Below are experts of layer 7 (counted from 0) of a mixture-of-experts language model. Rows are named router (the router's row for the expert), gate (a neuron's input weights, with its number), up (a neuron's input weights, with its number) and show model dimensions 0-63. Each number is 500 + 40 x the weight over its row's rms, rounded and kept within 0 to 999. Numbers have three digits each.
Before each expert's rows: "mostly gets" lists some tokens that are sent to it at least half of the time; "comes after" lists some tokens at least twice as common just before its tokens as in all text. This comes from a sample of Wikipedia text that the model never trained on. Tokens count by the router's weight.

# expert 6
mostly gets: " ", " b", " s", " r", " c", " f"
comes after: " |", "|", ";", ",", ":", " to"
router:478485443627505492513495477450426432492557499523593518515532515496571527552454607471438519493515460454561550503474489515523512480540499565433539506526465520493488432452446508461460491499501480
gate4:524512455516485547521516468470478484447538466572505546516421589456499487473521537487469506457487575498521477412462535505535506539568558539421432544501513532482486500469475515504552476465549531
up4:511476500529509518553436509499517491482555509545430582549517432524423478479555504531513514498492532524526491509508435469534490447520425491479480421562550481516509511515446555471436498631473522
gate5:517570416442510438468490569530493501479503514483471519556516500547500574406490468442521497417470541475451442490527439493467489473480477518518466536578489498470532488493524425507536495605566517
up5:511485388453542481470509491525526413515485490521508485527510526487479513446487485619530483448446520630490595531472588504544557506508496570620491492525486524492528541448421462503538498406532532
gate6:527508502476581530539500592494453515549507534548536508444505488518519447480485480499479521621445553509577470552523483521537458503507493473441496535481509508552486561466449570524474506520563476
up6:490456605507582500498462527516556505443504514480494504526516479481506546501536522484501454472487548524478530459536532489464465546516528573462492500468469473564502486475533530562503495547529449
gate7:499542535431521441457553580512495445530509537475541583488533533521495567476491483523478424492528470457484500464537498475550542493538482489471486509539508451510568478492538525455527484494568519
up7:543492454488512542520538561509575496490497492494546528465509553416509483465484496464526484523498510509524520540483493534510498507546461429477526459554524471457502485518479562514590483530470481
gate8:465492531534510426480594452469487548488527483547495535506488470439511549549441528475476468507440526488505481426475469578511580497549497453515502481484549539571447536505548483590592530475512503
up8:495494509454514557539411518466463512549508489468484452546507523438544508587441532456456514498501434521499495487528592496580500554534472529419556532500497521514389532484484566517494426454525564
gate9:573500475490569467493473497497533511474451520570496566595446505417542499426487487517414511533488497449462456464604487543500504513523481476431499496488541478528556462478536495473483527535546525
up9:530501448499417489509481456517543490452513531472543466509471421453477500482571518495482543587541487539506456545485475533500475477503476467474521528468480431466485549548521451513522588496497531
gate10:456453468485505456528542503491532504472531556525528545471581511535455455495492527492500540512516505534510523491540502503506458505478438555547552498544506497429481462443511543486499463500492533
up10:495486508490482473453545541441578560532514526498544455535468437543491512575508487457476522472473483506530469571501497459516575549559506431511435508485522573468525443543508496501487425484487607
gate11:519389587465415548529458459479425503489460531488458500454530551490481488497514504505532508468520505534397573480503525466487480453505444544483451504558487519439551487541397449491539513448603458
up11:565473470485513548547545485586528507472526514499418524421446505564443557440479492490528472540539523444422583541494476580505509497484555497464439441441525439508560497532494539522511597492499498
gate12:509601522574559579548586504527539489500513487460501517444510534494465540464525498438584488463463513520522571535552442441528545532493531486511540520549473495501499520521543451438438475509557475
up12:546517522503478550402545526544551468569525546498506549477492420481526506459539502479416596500441528478532470565526489545466600482504477449613486528520460428505478588495489515443520501470527460
gate13:537424521397450522611536565496420535511447523503488437482521457507516439590466472516514595508419401548526509559494531473497495522504498508532497396599492483530547456510504495555464498515534477
up13:435541518353513502490421429501511472540524442517500612525472457589486401517514491467460507528490457513449579527455536460597457542439438527467517469507537501560523485566489429560513452494535461
gate14:498501581457452486530536467472502485438508550512491444531557438531541497475471569480534496515534517482652502489528488454469573505567506520521478527467521551487536566551522474495512485506478534
up14:470495472543567516503538423524490496529516403503548439487555481482555506524524494506438508466443532543512466551538455544493537472452490485457560432470463526496497480524504513502460494480478544
gate15:474490490535486440494559470493471639542523454425559475548505524500511579509490469471492499482473542556492520578524606516447494526503481484540489475456462546532483500508499525506511441491552504
up15:437481562517449590441536437442497438468497523534554422454481530561525455553467521586518530518453468468533517563468442509476466481492531568476444447523493466520415519496483470454470450511553460
gate16:405539526492499521568501537500510476508506551549479531533472532490536485437476557582511543559578458485457555441502542464545521434568422479540520424511500555515453492486491516487513495483499459
up16:506482457509452518503451464448483546492502536534449488463477524476494478470526493467418490475547488419522507482528521440560545425492472474502504547464466510460512461496515564491475492471396535
gate17:490558569551481535405479497552512452489572533491433464569502493465470489426542484585456486526530534456522483465603522455516449496476497554504506523507493486510539442489459501527513480515488460
up17:487512509504515462511604539470503523482501478523492497495545502524566457460507469504485463510498564519506579566411527465522528456550512533527543475465538408504512484481482536491467471419502466
gate18:545481453528525514540540514539482536528503482549466497502512543493514526498445514623553538510544482524445480460558502571492425501509485564523519560401580456455501496490511487459453510481539513
up18:549429459502461448482476521552491535476500482445576508499496513560445558476572503554544473484418521477477472507527440535471554455415527530498466519494499540538472511551515473537522504486504501
gate19:493498452532433525472487454433518502434497522500466538502579534528468471510525465519476527531470537474474491447443565448493539542408451539501459522514500462547487530554558452498509463595454538
up19:502468474479431456425503510514485435488492482481482492458510478515534580513415468511536528517525515470469450541599495472513497477523559477495535486491539467534532465491447481523474482465510486
gate20:495471515484498523502529480491501500442555511575471475512517493488462469489521460534540448559502470588446496553514527517420532555382534412536532472567573520531537474491519495550590529485520470
up20:477469464495516513405546548550516517559475511501570524478534549419549495509495465490503515546533499492506481463481537447475437470465484494504477515476424532455499422503591520461538522471412560
gate21:528492566548494466487489509479564482540554503507541508528485460546563513582497464439528600499492505507448468609513476558497545465507451490560407523498452432499501420519453537485507525513444507
up21:463477525504494487440466502529508499442505512577479518475440525524472534430504556519506465532513444467481456448465511456520494484453489491467400545516547483487439497500486522486513482516504458
gate22:505559540563514490522527555483498515468535501539502441475546514513564544502491469475522579536515509534483565511549506423508498488482453472471545457508531482486446498495498447440459508553532507
up22:550536569571451573480484523502497517543495503500523449494478542479557533468542450440468466420496541422567510514530465499560447518460499488545508455606480517461436472459546527456547527488542518
gate23:365532606427517485468496488474548489523464500486417494480528570455500491567504461488502501496517533563462552576475509497546541441431550438470447536432539492505451432462485497483541491487528463
up23:464476499525483479459489426532521483420488475478413398525508475561518520489481533505478518483491495426461485513517457521446543508504578592519443541557439503542484472559523511580498483597538529
gate24:586497511513516486447553406454512485497511475501526416531557461497501530493516514433513570526500533565435489527497496455516453467493489430448482573529462427498485542511521575490474516440495469
up24:456472502473489532424542532532528606494552527535473500487528506481441518471489517505478450512540479463493469508489484501501469526487473486508456544500490448493506548500533461537480465495485469
gate25:534480521502500483538487527400497561527519506572525492504493534463474491446589524521483528505571544510517543520520445490485545521518528399497497522498540569501508526517498450499531569465531475
up25:542543547568491529485512551465504538474457575504476478525561502516546528523469521498519490528445520543537519539447572518542473454486503466445558545513495485541532550490577516480511546478451539
gate26:452492502494572503431554557509539498518485528468543434508471553557462529475491457510519553466434476504476490479487532549504457559464517541550537465502464496545487459484591503476430476487455519
up26:529542481440471529532459498466484580450509556475500490565528536401493527559417532501455486457519507452516508513467524450523526499536479536468541497524510388449432588517465533500497464541538529
gate27:467545513495454501453516599521518539498517519513600481458541464537531476489515496567516495471536497483485501454457478495494515500503486512534531564501455574445516497504493516452485506548451479
up27:542520452500519510488495464518537405490591529572446463585494531564529498464502485465533445495526484496478477507446449423499517588519489496431436556574495489502426481466460523474480401491482478

# expert 0
mostly gets: "In", "On", " In", " near", " On", " during"
comes after: "2", "1", ".", ".\n\n", " (", " \""
router:419504489590459531495540448462475465471520531514566530523491486487551522534479544469480522511523456413538595499559451472499513480556458564473502512535528535506472504508418528481464491544495560
gate37:481485565460527549504456483517537523538504497483491507499486523501526504536447415520555488551522545529514516493541550494425485519507571491516425526548427521528562484487504510525426406501460507
up37:537528411559601465498481442474510481538464498569462482539528481492510533522543493521491531503438574492443536403534507484471538450488426493526454484381492509475472513487483455542427494466417516
gate38:496511483487500544571419475555482463560595497495520508521535367467492492491464506523555537535473441552528488491532493530556520575488555450494504506455400512438553492502470529460485556567474432
up38:570545460526504532490516546484497516503472529470499524493552484488583501487553505597400511471516546504480561499468437501465486586478521508508437480472510514582520458495516489507569517502566465
gate39:456464556513509522491513547489491519469538461506493488458494537551489495487456473489414511465461528557495473440527437520554456493563511457461511502439453508491541527469573397516492482462535487
up39:439491483591490509487431540514534539578569507521527495451544541503513517563589478433447529511420564458501455561554527534538517508548522427464531533537487494524511537467546553497536482552515535
gate40:498538569496464531516506540478523463595503543474531531565497541498513395510479534420481502461500591533474473488511463482554485503523530490475557464497481505437515456527518497485461541469539471
up40:585445447498485523478460485490482495463511482423528481474554524511412461469511542491553497542535539516543520471551376494500499554471487504442517493447473528549418474539428492523438489572545516
gate41:484530419537519542454514537498428539426419472539458450467424479466512481509494456480462519524472460569486439466564459562499519485524551537501506557527512423487528502545540459486512533511456496
up41:527519502465534529483449543519526514521558558487445473527458511493509512468578505513560524448538477504491543466513487575514549482504500443529487516495457423530486455495504549440515501448570527
gate42:506538501468535538527541485514497517479417493468555556450532520541546500434556433549475420514518550545561511486527456538553524474494441548482534514421484545442554543432416499469510552506478483
up42:437525584539466471511525532491489523475486494491534509468569530497481460563520454525468549519475451522535427560450498477513478487470504559531460482558481448457542448495498480470498529529506443
gate43:510527537490504466505499399562477465506563484500448505466479463442490502494454510541443463525481509524598486505547477554556555539490499532610463512506507467455499539448539533526505413519476585
up43:423512479486538542440481506518514508512542525537480426534458543458537439553532487405584482498415497531432500553510474550479561437527548504493487540448517466515511473509570451511414413449513452
gate44:525506507440460476395489575469468502454507482449485502496580478438553544467520525489501481470478513499592520474505506488521561596519457460501542484526484504527456563532493522555469510463516507
up44:450507439546502458579473490544500456554509463513476524547449449480502463527487513534528452567475476511548565547523561447477473521496494534503543554503535479546539485464452502503521531511536519
gate45:483448475508467488540535525512469541537484539467496559528466431387552513507472539519485543508419480449485501453467447497435521525476523500501511498480554502491471499434542495446516494520560456
up45:471525499467494459506476501499510543496540471451519571551454460567506485473520540448515558601541494468541542495467528589502541591478473547489498439598510516449493561506489576504553473492495478
gate46:473501477398476479458478516530469535518441508555535444442505521435513448469548540516467514435463499537504540503540474493586532482498445510510472499442503444519482487417515492522469502489557621
up46:573434515469514461484505529507526562495485417447551474470543536490458511436485442489526471549498489506489504495524554471511494517496507507426447467490510445536590474454459548439482525495495542
gate47:477413531446420441544534562452503460496535530523539514456426505436606550463443530547494538483465583509447459503527534486539449481437563531524599563560483567490476489461483488523551535443496478
up47:511534458512481485546455537507520491450493520448404492512470462507450531482535578438513488503548473492501515496539513464452425454520456508472520491581491597454488481478478557501467524533570543
gate48:449467551513466452559527528492509495548470525473477487469523452424504515488480515551513485508474511575560505428466487505486502448468472397438442518460472530478532455560429532409486512506475503
up48:498589521533519468457430476490503497446463481545390490478499480606549527537542454540482510476487458394496521536457486434473497532425534470496459537523480492546454540489495488533415510520436493
gate49:440437514463582545510512499514511558440447487494482548544496505470480448481419429459645459505463555516527409538437479455525494529563546529466555491392442527503546502483561507547501509537431509
up49:524478494497455417537466478482473492523499465512441532530513518527544484523485516455420483482550452453566440534435555520545523527498502439482473524411530428534507518488522558538455453553472456
gate50:555558489415488544468504481501509542449502510504433533502489458525481541508531467491470499478534467536535584446509499502571558493492465538516519500504534554480449449492444489408476504517439502
up50:529508551518504437572504401506500507500516557471500459533505449576539513507523516486517593471504555522498535517557465454548515428469547471481517472484482565545492460500500515511541438497510501
gate51:435511473507489506514411531494475528564480538551504521555497564488535478497482566569524492480514496516482439570515473531453518476477478525485522511528502497484509539475591493513498508414453506
up51:495482437566526389483426548427560541487465475455482442470470506460509477538491471457435468500494500493469505470496464508489494444559503415429461539483525504458499500515501554536468435518527462
gate52:483463548489493524527484410477509505562486523473513466543496530461498527513561520582618495576515507474551479555444509508503459509548502505427452472461473527529493535443424504510500514532525585
up52:490509515448506466513510466504519566485555472466549507453513498550504501547504557546489512520476520495515518480475463524562519470469516458517397489480446510531503467500491456534515483507468498
gate53:574531462532548526521574516476484500545454492442449463516514525495501492532435476417461454518469492516461500542539509493506453540434515485561492546583456520480509468477506535534458562569562511
up53:471475483474563489537559493559514414522556437442524435500441480490468491462507531485515457464421470522541527505466489528495502559480549545479461464526445442542491552443507459437468497560492524
gate54:519485464540448521473504535556521483445544494472534499512507479493496530430495465452484495549561458577575461510584521494510558511518532524453529480454496560485483528515457465454519487444520453
up54:445492485560484525449578428561470463444503437526478432549558510537471569544440530451455491461449433525467469492508476456525519480491550497483563468543430526455509490481596515525514465452555505
gate55:540514551480459512496518454516545535416415490453551502484518476504487498445495483462564576497523425507455573483504500531528464522565563474558464506582522479450459543487494475428575512555475535
up55:519510529501476511506452580446491461465497577497531495476513536475495486560480510479560521504496487520512475470502460500518478536527540520475485530569475547428511434479515535497580544452511557
gate56:500565457494479453514516531505552555460493597519497522475481484599478483523500402432493476459526521507461505361420525498454496472488478530495563478510521534503502536499580529468595530451446467
up56:552494608492469495528576481510540529488474440570427567515479517495495496523543515427432441552467532527520509506442491535585528467507505480537440520502486493528515475455469500448497473499483495
gate57:495520517496481462521531423479547480532491562464543462504527479555477488499505465473559512506468509504493493475510553497502465505453508535522384475477434505430523490552507487507487514448506482
up57:537610539459455583507522442541505456529519519520491510504477473498530522443616496551512476539526477453536529531507487417490507507490523455531520447535421445486504519471525550485507536482591496
gate58:543474501497467584535530402413571522516432499585502451554527518549485500494500510438480504581436508473513467530506412464494499523459551502450527571469486490443508552452614498469477503512497560
up58:525536426487479442418557521530445493468516533458438504462479581532509469433513515479511469544523470541447506546539484548587576571559406468513493494528552501492452529472471472456558526520438516
gate59:501574466501471511469497570604491573427429424498382498394482515543462510466447423526467505515490486576423570535477575458531515533529457538441508559500449454502532532518527493519455547453464487
up59:521518490485457521469535496524477482470509478519555463512500476532586456468558510514593470454518412459564507504586501485511455537460471465458511501540427453481608422562506540525451519457485575
gate60:493497478536534588481554503477463488490426588490503526513517513468471455553490486428543476448527524486507517531450530425497504477434553441423503524471495503538530556475523537597480489448565460
up60:467512453508462531490499515480510496412562497558469467493450473532488498459476543553505496453446448441482525500491552486490564474540536551504476520518455438481575479481504525540470425443552520

# expert 4
mostly gets: " his", " the", " her", " University", " their", " its"
comes after: " of", " in", " as", " is", " and", " to"
router:442532476637430474492523457418466438494526498511525583555513519533561442501479559466480541496498498501525549512506466514507559429527508514471568532527551530542502485506454491538470460507468575
gate4:523513491535513578529541384498560526481465483472471476580508462435479364479448549478505487485592497496473508492503498541456463433482539501530430439501524477501500548575502492557463500565404560
up4:449475505504468512547500476508513478472522467490497527492481490526527482504519503491503479556495569518506530473534451521507481463457524476512418520468545595515495535484517459515434521480575538
gate5:471534511508525552493438444476504500562524489479487462461535476531480519433457557521493529480476493538501467504570461514552551460523495484453501421529485500494490440438534475486509550522460518
up5:512526506555483494472531522498513491540461498506466515506552461491420465446451484491569448413548468509483528495487503477495476485445413510509448580519520379507515496468547531564573397528507559
gate6:510507550563495569513522456444531518503541488414483523446445525516482540450446490501527532509457507467501516483511441536556498507454524539456558459543479482486449464472519552560527548440456636
up6:492493549581567567495487487438472471501521474537557387538479511514452439511495465485585485533495490512556433448528538507494431485451515477394472491539489425457539637493548498589482417474546537
gate7:486574481510489497497552491505462555527424531540519455529505501467458461477377478507461585507511507483544438512486601521493512526562544497559545432493544476511521489518550519465486473447503464
up7:497522453548441512529509459534507457453515493495462460530522510484518466459523511485551485443510465502470372472534501500464527534455470471518591489517517515470510560557520531536483539456544513
gate8:476499497447517531592420506573476589509524512466491509533468511515490505533513515544524480500530487525521430435495371489475507517500496524513558550569531486473452468443472440464473445537519503
up8:582511431502480529492494424519560599530475504473509554526538512524530526499447474539535490522475522477562515498494512457500550519473485502512503523471507499502506416486484522496473477502516519
gate9:459468577454475473511519472521500528492575442480504475460477567444544534460485456486484443481502530449531442437471551476520514462487497409465510601451473468551499453479541443556493435458486483
up9:492488464479528563455515497417435559520478523494511455491515474465499531494487489484391562502443502524577554478512505513557470519484491584532534530424572470551553481490484479507421478482475476
gate10:505502459506495530507444485546541522531490496440503449522531567465494483562440472498527534516461509513480484467488447530482417543448479502494460552461530523462486468502492449520486589546497558
up10:512547480501491491494480525546432491467499566498506572528473534511527514497490441499579501598543549474516451541496518516539514438479454520427491578440494458481522493460518466532506577538486473
gate11:471409430422487490534424518592526540542556522471484516546493480469465495511444532522511443442495479491480484530447481475546488583526484569479536452463474523504485440468482541494480470479540473
up11:478515513631495493530522508449491523470530541532524476448471559472423532450488516558471528548495523515517483530456482490547504478495453456470496506551521468523528528468554559479444556477527428
gate12:554521456433448496463575484523467452524445525468497446452539460510453530429488505518534470473465455456458527576525548498506413510454508484541560464542433468477520512503538534525478525487512509
up12:468525504463504536525467497500486528485510539458537482498451470500478516454513466494481463507485495539451470449480456525475452619564491554569482515525484560490527498464578429516496476505507474
gate13:514502508471467409416515468534520516493518463498489439548498448407467526466495469500532485524446453452528597500482500500466503505534567483508522560524581505539489448495517514521453473547516491
up13:493497512427464555454476447446482487573564519471479515490509532534508440509491461518461481426443490529532492496506445525511491508524528495474487543506502515511559508448476436440440595552506489
gate14:509553525537425427492494431493530469498463495488556544466527522556493529468453491472531463507498545463467442497543512518531477463470447434525511510507504486505492540477523592483533434486559569
up14:533552464545528465450549522411560520528518482518487541577511505506482454466481480530494474424526469498523548493476569517533481478450486485546509544403535529449579565463471471480489508438504534
gate15:571461436501571488446509477544580483532557464506495527438490452497535579481475558554494556510457510534444542475440492533490581452484551562520500482523506488478470508488492606459545494508531515
up15:472491445470498457486465425489529564452519453558577497513467532518495505492520507548473519501542527441479579504422490474466511528443557442547497470553496500543516449515513506468517538541454487
gate16:475554513513412546496509499488572476568497529499548470464504519465497507484547516524468521525441538454430518444482465515509507478530557459521462486506542545508458487537515436528473467490477516
up16:516518477527604522477541433534487540440505483531446493389496414523560420517522529496464531498414547564468539490451516413538466505518504538491518443540517459567523538501535486522518432499526532
gate17:521500548484499497501467467529502542520505515562472526478522476486444436535508457522560545560551428496520641515440417457497535526448540439514531541500469535485522520500471450502556403435518502
up17:583407484507474503500499564456472408521536545504496458502533502521455488539502536463471509509510518427485486492542472493537561468432489431485486498495509545490554480543542516531468443548506501
gate18:474450550468529493552482522418468502510495529491508442530513583509485491476447558575450472530493562505488507506483573557440467475458476468505529439492500457590447476495481515551536479479533387
up18:520528479529536464489418491552492463564466479604481510507513485506497478538512491520536502476595527537523530443508528502504510477442490488455557481529427494472543543467500582480536446540513514
gate19:493524441539488494520421476544485512539483472488510535498578466489459487547461557478510475450524564503493532490491523516479461491487552505452560554474521449461508533512485521497463608540513510
up19:494554414480457424538521535591554467521460477486424486465452535520472549465494524529521471440465464496508528443476520534481531463481466511488508501487465584478442443563470472515533492447480506
gate20:547497536530451490514538499502482547491482493509519538512492427434569464543485479500503527421516539521502450437515558528547533447571476582500542478504493532473529555489483456508491541441478587
up20:530542512400509516495528523476508464522498479548503500477503580427560470425455491520512470567485518465452546540494533519563453523521461479503481541460536575452473460430560503496559465468501520
gate21:477557433552382468582514491498473516512518531497501499513492425497439473539576501516491523550486574495554477479433517526437487503440469486458500505462420451482511450592533495432503527509509482
up21:512447534513519526469427510520506496505547490468466436570526497465515464487566485560487560534462460447483542510480545478523495524506524510417530506506520440489514481544450490498524512565437518
gate22:524529472520503479500545521522491533466480518494443520493571501541539528524493463566505442468521515484464457502469435485497530487513464450499451496500494493452561564500543459464485555493450520
up22:512524507480526456525503591455554485464486504524532520519461505529477492401480532536458483495509554542472536465485476499550480532513437446425542533471493531474433565500506469514525462513482532
gate23:524536517472545554511485551504504555522524432445485507514464470547478497464522506511514492545494460554464433531502511452521462441534560470553581587464458549413552474507467496502471507492589493
up23:513482586471500488577500492471499523502510562437521483408482551594508456491544439488531469527536578462452467450543542504504503516457505473518453453546562466538514469538541476444529449471507477
gate24:464490559518491518622539495475512472443488489427487524494546510523512429582525485560549500554432460517580473479519520481491491508534484513512500492505473452430519525408503558509504538496461469
up24:444507462479538498490444447478482518466521495498502514447516525484520481560473465499505487422455568454474501522475444512483515439473520538505533510440486493480533527474500518467492501550542482
gate25:505428530513495517375507453531520464445441473552528506499590485502537555479480488535444529552545453503467516499504474417469515492512459495504549456559507493465501481490523519537448429514524469
up25:427476565576535458607565510502482539465476491584520474493474444522543491494498483505514512514474488504526432501496528510423480512529445450522584566458456472487558486580498582467552549511529498
gate26:444473459530476494517525533435473532549472516500498544485546404527506520498507558506448465459499473538564530408522514519510491413504442543440485528513417523505450463512547470494515517509500521
up26:396514545496536524487483527532376447506551500472473513474510473566515486495499517564510544475487503489512545507520528508507586502526476448509513521450431446530507443489498548529483445581561558
gate27:491508551523505493483492539451486458489488539482465505464477581542558535500547466482566522468572497525458486509569502498520445477528512457494489504465472474523561497487532521511476509446511492
up27:404532484523470462534480535542504390526458568468480480470565517469462490457493480539515432416534507424450529604490489524554468489496540562458502571530509499526455508421479473517508514481462537

# expert 2
mostly gets: ".\n\n", " |\n", ")\n", "==\n", "\n", ".\n"
comes after: " ", "0", ".\n\n", "\n", "9", " |\n"
router:462447489621512510479502469479448445477522525488504498506489490524542463488499586514468525508490409432534586488494458460510512461557523533470520440521552486539493463461392480501493515512457537
gate0:536452544522519428497528548555551473493456453535525523548499467461449478528505483476488453467465464568456540501543514589467558490529536507506522465524526463521547463580542460501515562433527541
up0:467551520538478514536492550549524526481482517514500498486551471439431500509539522452468497479458448506516485527466477508521474554473507510456584479490484579527488486533578460539431576478499483
gate1:491487564503493529521468458490540511408449422519553483495493561481458503501513540507525494549502534415551473469450518562498536465498473574465488491484433431586512513501511483507437539468517491
up1:505463501504501556464558543461470452517464484436441551538408510471513459502473444470579506534493520480510503562513490571478512528468466500485502514514491554522552528530441516522492559526477507
gate2:493482500455443528549524518454435531407426491495477469491571528493496517487463519443502518495549598485484471465460561401510452508485562493498343490574503501407540446494495473500492535474512525
up2:469517475511497482495514453486483490439464507470452529577512571458473488531479535428518499515587524475540447548482514510487485494549476490499481497447490496462496494560520541479496481503519460
gate3:510422549450501562525516570508483460437509493538535508515474550486464531476583488505506510531566520507498594464438471585492504469508496597579535469491465440446485523458474553500516464518528506
up3:416505468560528523539505526485500405468514475459483422585539560474539572450444537448486496590492526509528497524442489520571439485469480500547476491518513587490428543449540520485492487367495530
gate4:464571473393429499529562516474466562453543474460519525442561492510451484470471481505524465513521512527476521526483502548524518453491428540470487503523403489519500495502471427517512498502462498
up4:525501453511476532505521521418508514542571597535477429515532534562466464425503496521532486466546495480483513535547535554489471549496437431547458532513559463453500452519434458520491512536436460
gate5:540588456498566472543517576522475510500435464524504468430440499518503487532521546448514453492526476476447474465509481525465552525463495454554407548537505477508480461510542490491465543518549454
up5:442500524503522503474528565498563500569564441474503530503530469488490445548512394502546529371538451498510575529496490491483477460548525495509469526514545519507529598463517549480485524508491499
gate6:517484513530501603563550504583538454501480565454653447490522468523599493455449490520492515439506528548384481466461535492443469499510532494468492479519476449459477584488501493522451454500547512
up6:454545508482512452481506496558481531501445486498588518492474558492499523547419564473519476517489456462457604499469470543505512522540603480455478524437414514521496457480531431504581499479510442
gate7:528553531531512526491481492525494537594447497512566507513487606547487508515524484445494479391469599564517586462551477534454471480538463442460513470465582568547535492546573441491521492507496543
up7:548507454512472516468529511473394511516510497464414514523522548532499474440424511520528459538540607463538455451454462492488500511451506487542533423473535526588501533510505499475489472506527514
gate8:519535534441441463538553461495564440520476480434456508524464520549550496484489546502500492518480511512496468483537515499530518560440501505542531559471512522484526527448474485492391478494485527
up8:567498514482484468431514523447541543511502546562532478472486524537489481419435524489519560452509517522531525518449451496500485470480485491404481505510515445492488489511541546471485506407542469
gate9:468488513501457481504424554453474502502492432516445503449499533494532579539457514599528554540490512499536472462442501523483459541484472449500553493475498512533500493485489519467458466500473497
up9:469493496507498504496522594588526480452513503584491587512536515543564511544531465543545575542520553613511493464490435533468568480509406536473487395559572563536430449447545500531475564490553533
gate10:518455482474404550474524508513528521570525467566489463429549503464530536462549408463492432499505496495613460561538474539531479534465527515402489502476535550456426458433485476536538457495503441
up10:550530464534483506462487536543558489482583501509519536451509518430567543572549499500535614546509510534483422467578474496525480491517532447427522519484484493503451580518632562520497534538504499
gate11:571432457465500505461609424532538499527501529523514509532507529491445444511445522453499542525548457442469529438542501515448454420435438501467502474497546538470472503509485517495472527538568518
up11:476516463556535484510484565462490522460573502502486502502460438470493532434446591501493529526500531512471552589496489577539531487474496472496519510512517520503446487569492438547522459466484452
gate12:499474508545523509570519482472461451530558524492468508469556547588563503505493502488520455518495454510547520532484573543486529460498462489494526506542453430452575535513429433487477518500509548
up12:516524451556471551491472561464468520457489458411512465518497480522464495491474563503467505502468461527488503500499543501553504469488553572515459478474564482531509540510514493530520517484514551
gate13:456499532494450473567448486494490504524486505466519518470606479479522544535472407529599477547472495454385476556469536361467531540513492509448492529496466491502480486521502515503518560524554449
up13:574551492465498487507521574586499516484504550561571385442531446489511547480556513576503495481596486481604440522461504525566542509532512464447476476495455528488456547565494524528526468436509516
gate14:518485510560463562520627439487434545475505513492564466533452497507502411506458445449482538464543519516496483458500523531503493497481473471540438494475505494443483496492515380519520463533478514
up14:511504543467504550477518455553441485485539533519460544575510513506521567464483422499548520562456474497429521441502535513496460503514493476508525442526523555395408593551560478467499476456463537
gate15:527521548485505527501505486510488487516587503493475427513476473506476516387532512478550512539470518511576494457598524540453472486492515486530542513436601532462485505516509497496470572498440491
up15:506523455472465474433432491517544558494554561437496491546517487490467532484492448479535524540438490485478511504410492517479564477500487466458491458548455509477499481456535461525507460466546431
gate16:462457486470476482448598521521556486455486499486516408525556524549576515502439525481484506512494497521490570532464428604463499497533538533482515515440488536502439518398515533543488523484546476
up16:488474497481487474490517541499567537557480415392436566560446513479466534480428482537448490534503549470520534509481554477495455524450459468561459493477476545574501452515402500471453473496508492
gate17:453514511501522471526480559500521449515625474516446503504484547525502484433507500407513460585524489511545486485547534502556523543478400504552458551467524454512468537508471454536528503494531501
up17:441445416484449522466511535539471446555464532480531519461482531522463455533525453557508488506511505478509549528496492531478486515441455616476503438522480427550521531513519562500528490443461504
gate18:479438493442573532470493413483496448503480470479500503497485479430531521525522485489514461461496453453521532566550503531569475489519500479562396541555426457523455406503528516537491520573571503
up18:506448528528477579547466560534469546499485513507490551532571496517518487442522511484447478528471522506509527420474471494534501492461506488471489461521465461501385476507466550519501486446467476
gate19:479533527516478425557547520487476477473582489530542482483485556480517485497519459432504487518485529491555454449534519497510487538495482549503445520507512465478504492433526433478578470497512451
up19:512502523563455565499502483487461519439468485445509500469453495510560607500543474484491526485596545487426457533480517534475572474493493506468505511493486516448533496526455546529489437443431495
gate20:500454414463410448535505570492513510557481569490471393606408486447537509473499488547509431468463455479505547457478491501544364493492558454555504522472539536492595540514519525496494509519492484
up20:509531501518523473483486595532523462574492540508489506499493508493403467488459565482509538521529501478529540521525452558554505489438491497431392492438516439460473437531499499442490540477524580
gate21:477492460486547540526513508453533527485491503466535435492519502496518488548543449398494493484489546452495447482562463449474571484444427531494446531479407513435516480472563535456380530499471498
up21:555510520499592456453558512530530535495463516530504470395479533494480483520481462474472454451500471565545498512506516424494491514541546475464469434519485449496491488475524469448523508448451463
gate22:492502497544424488470462530521553554526496555480504426520448479484457454510511543476511476560519505445471582538459509559521465561583432506445475485493506474475486473470520564539515582463474521
up22:489552496444465562536498570507547514479469516511538557504534528483443459432445413479493455523470439530550478501486449503497526494468548511528443512519443493431574495481518517461516521464554509
gate23:563523486552430480443443509497518503474621483523498566504464460463535446478489482590444489507507518491517515464491440529477497571410535557495436487531492551497432581496503483500516517504541481
up23:500514546449469404426496508490528569471536453507554555515500522543555494526542475490457485506537537528494504426509420517555539454521533507560563469455504556432530550457503491554443527465469517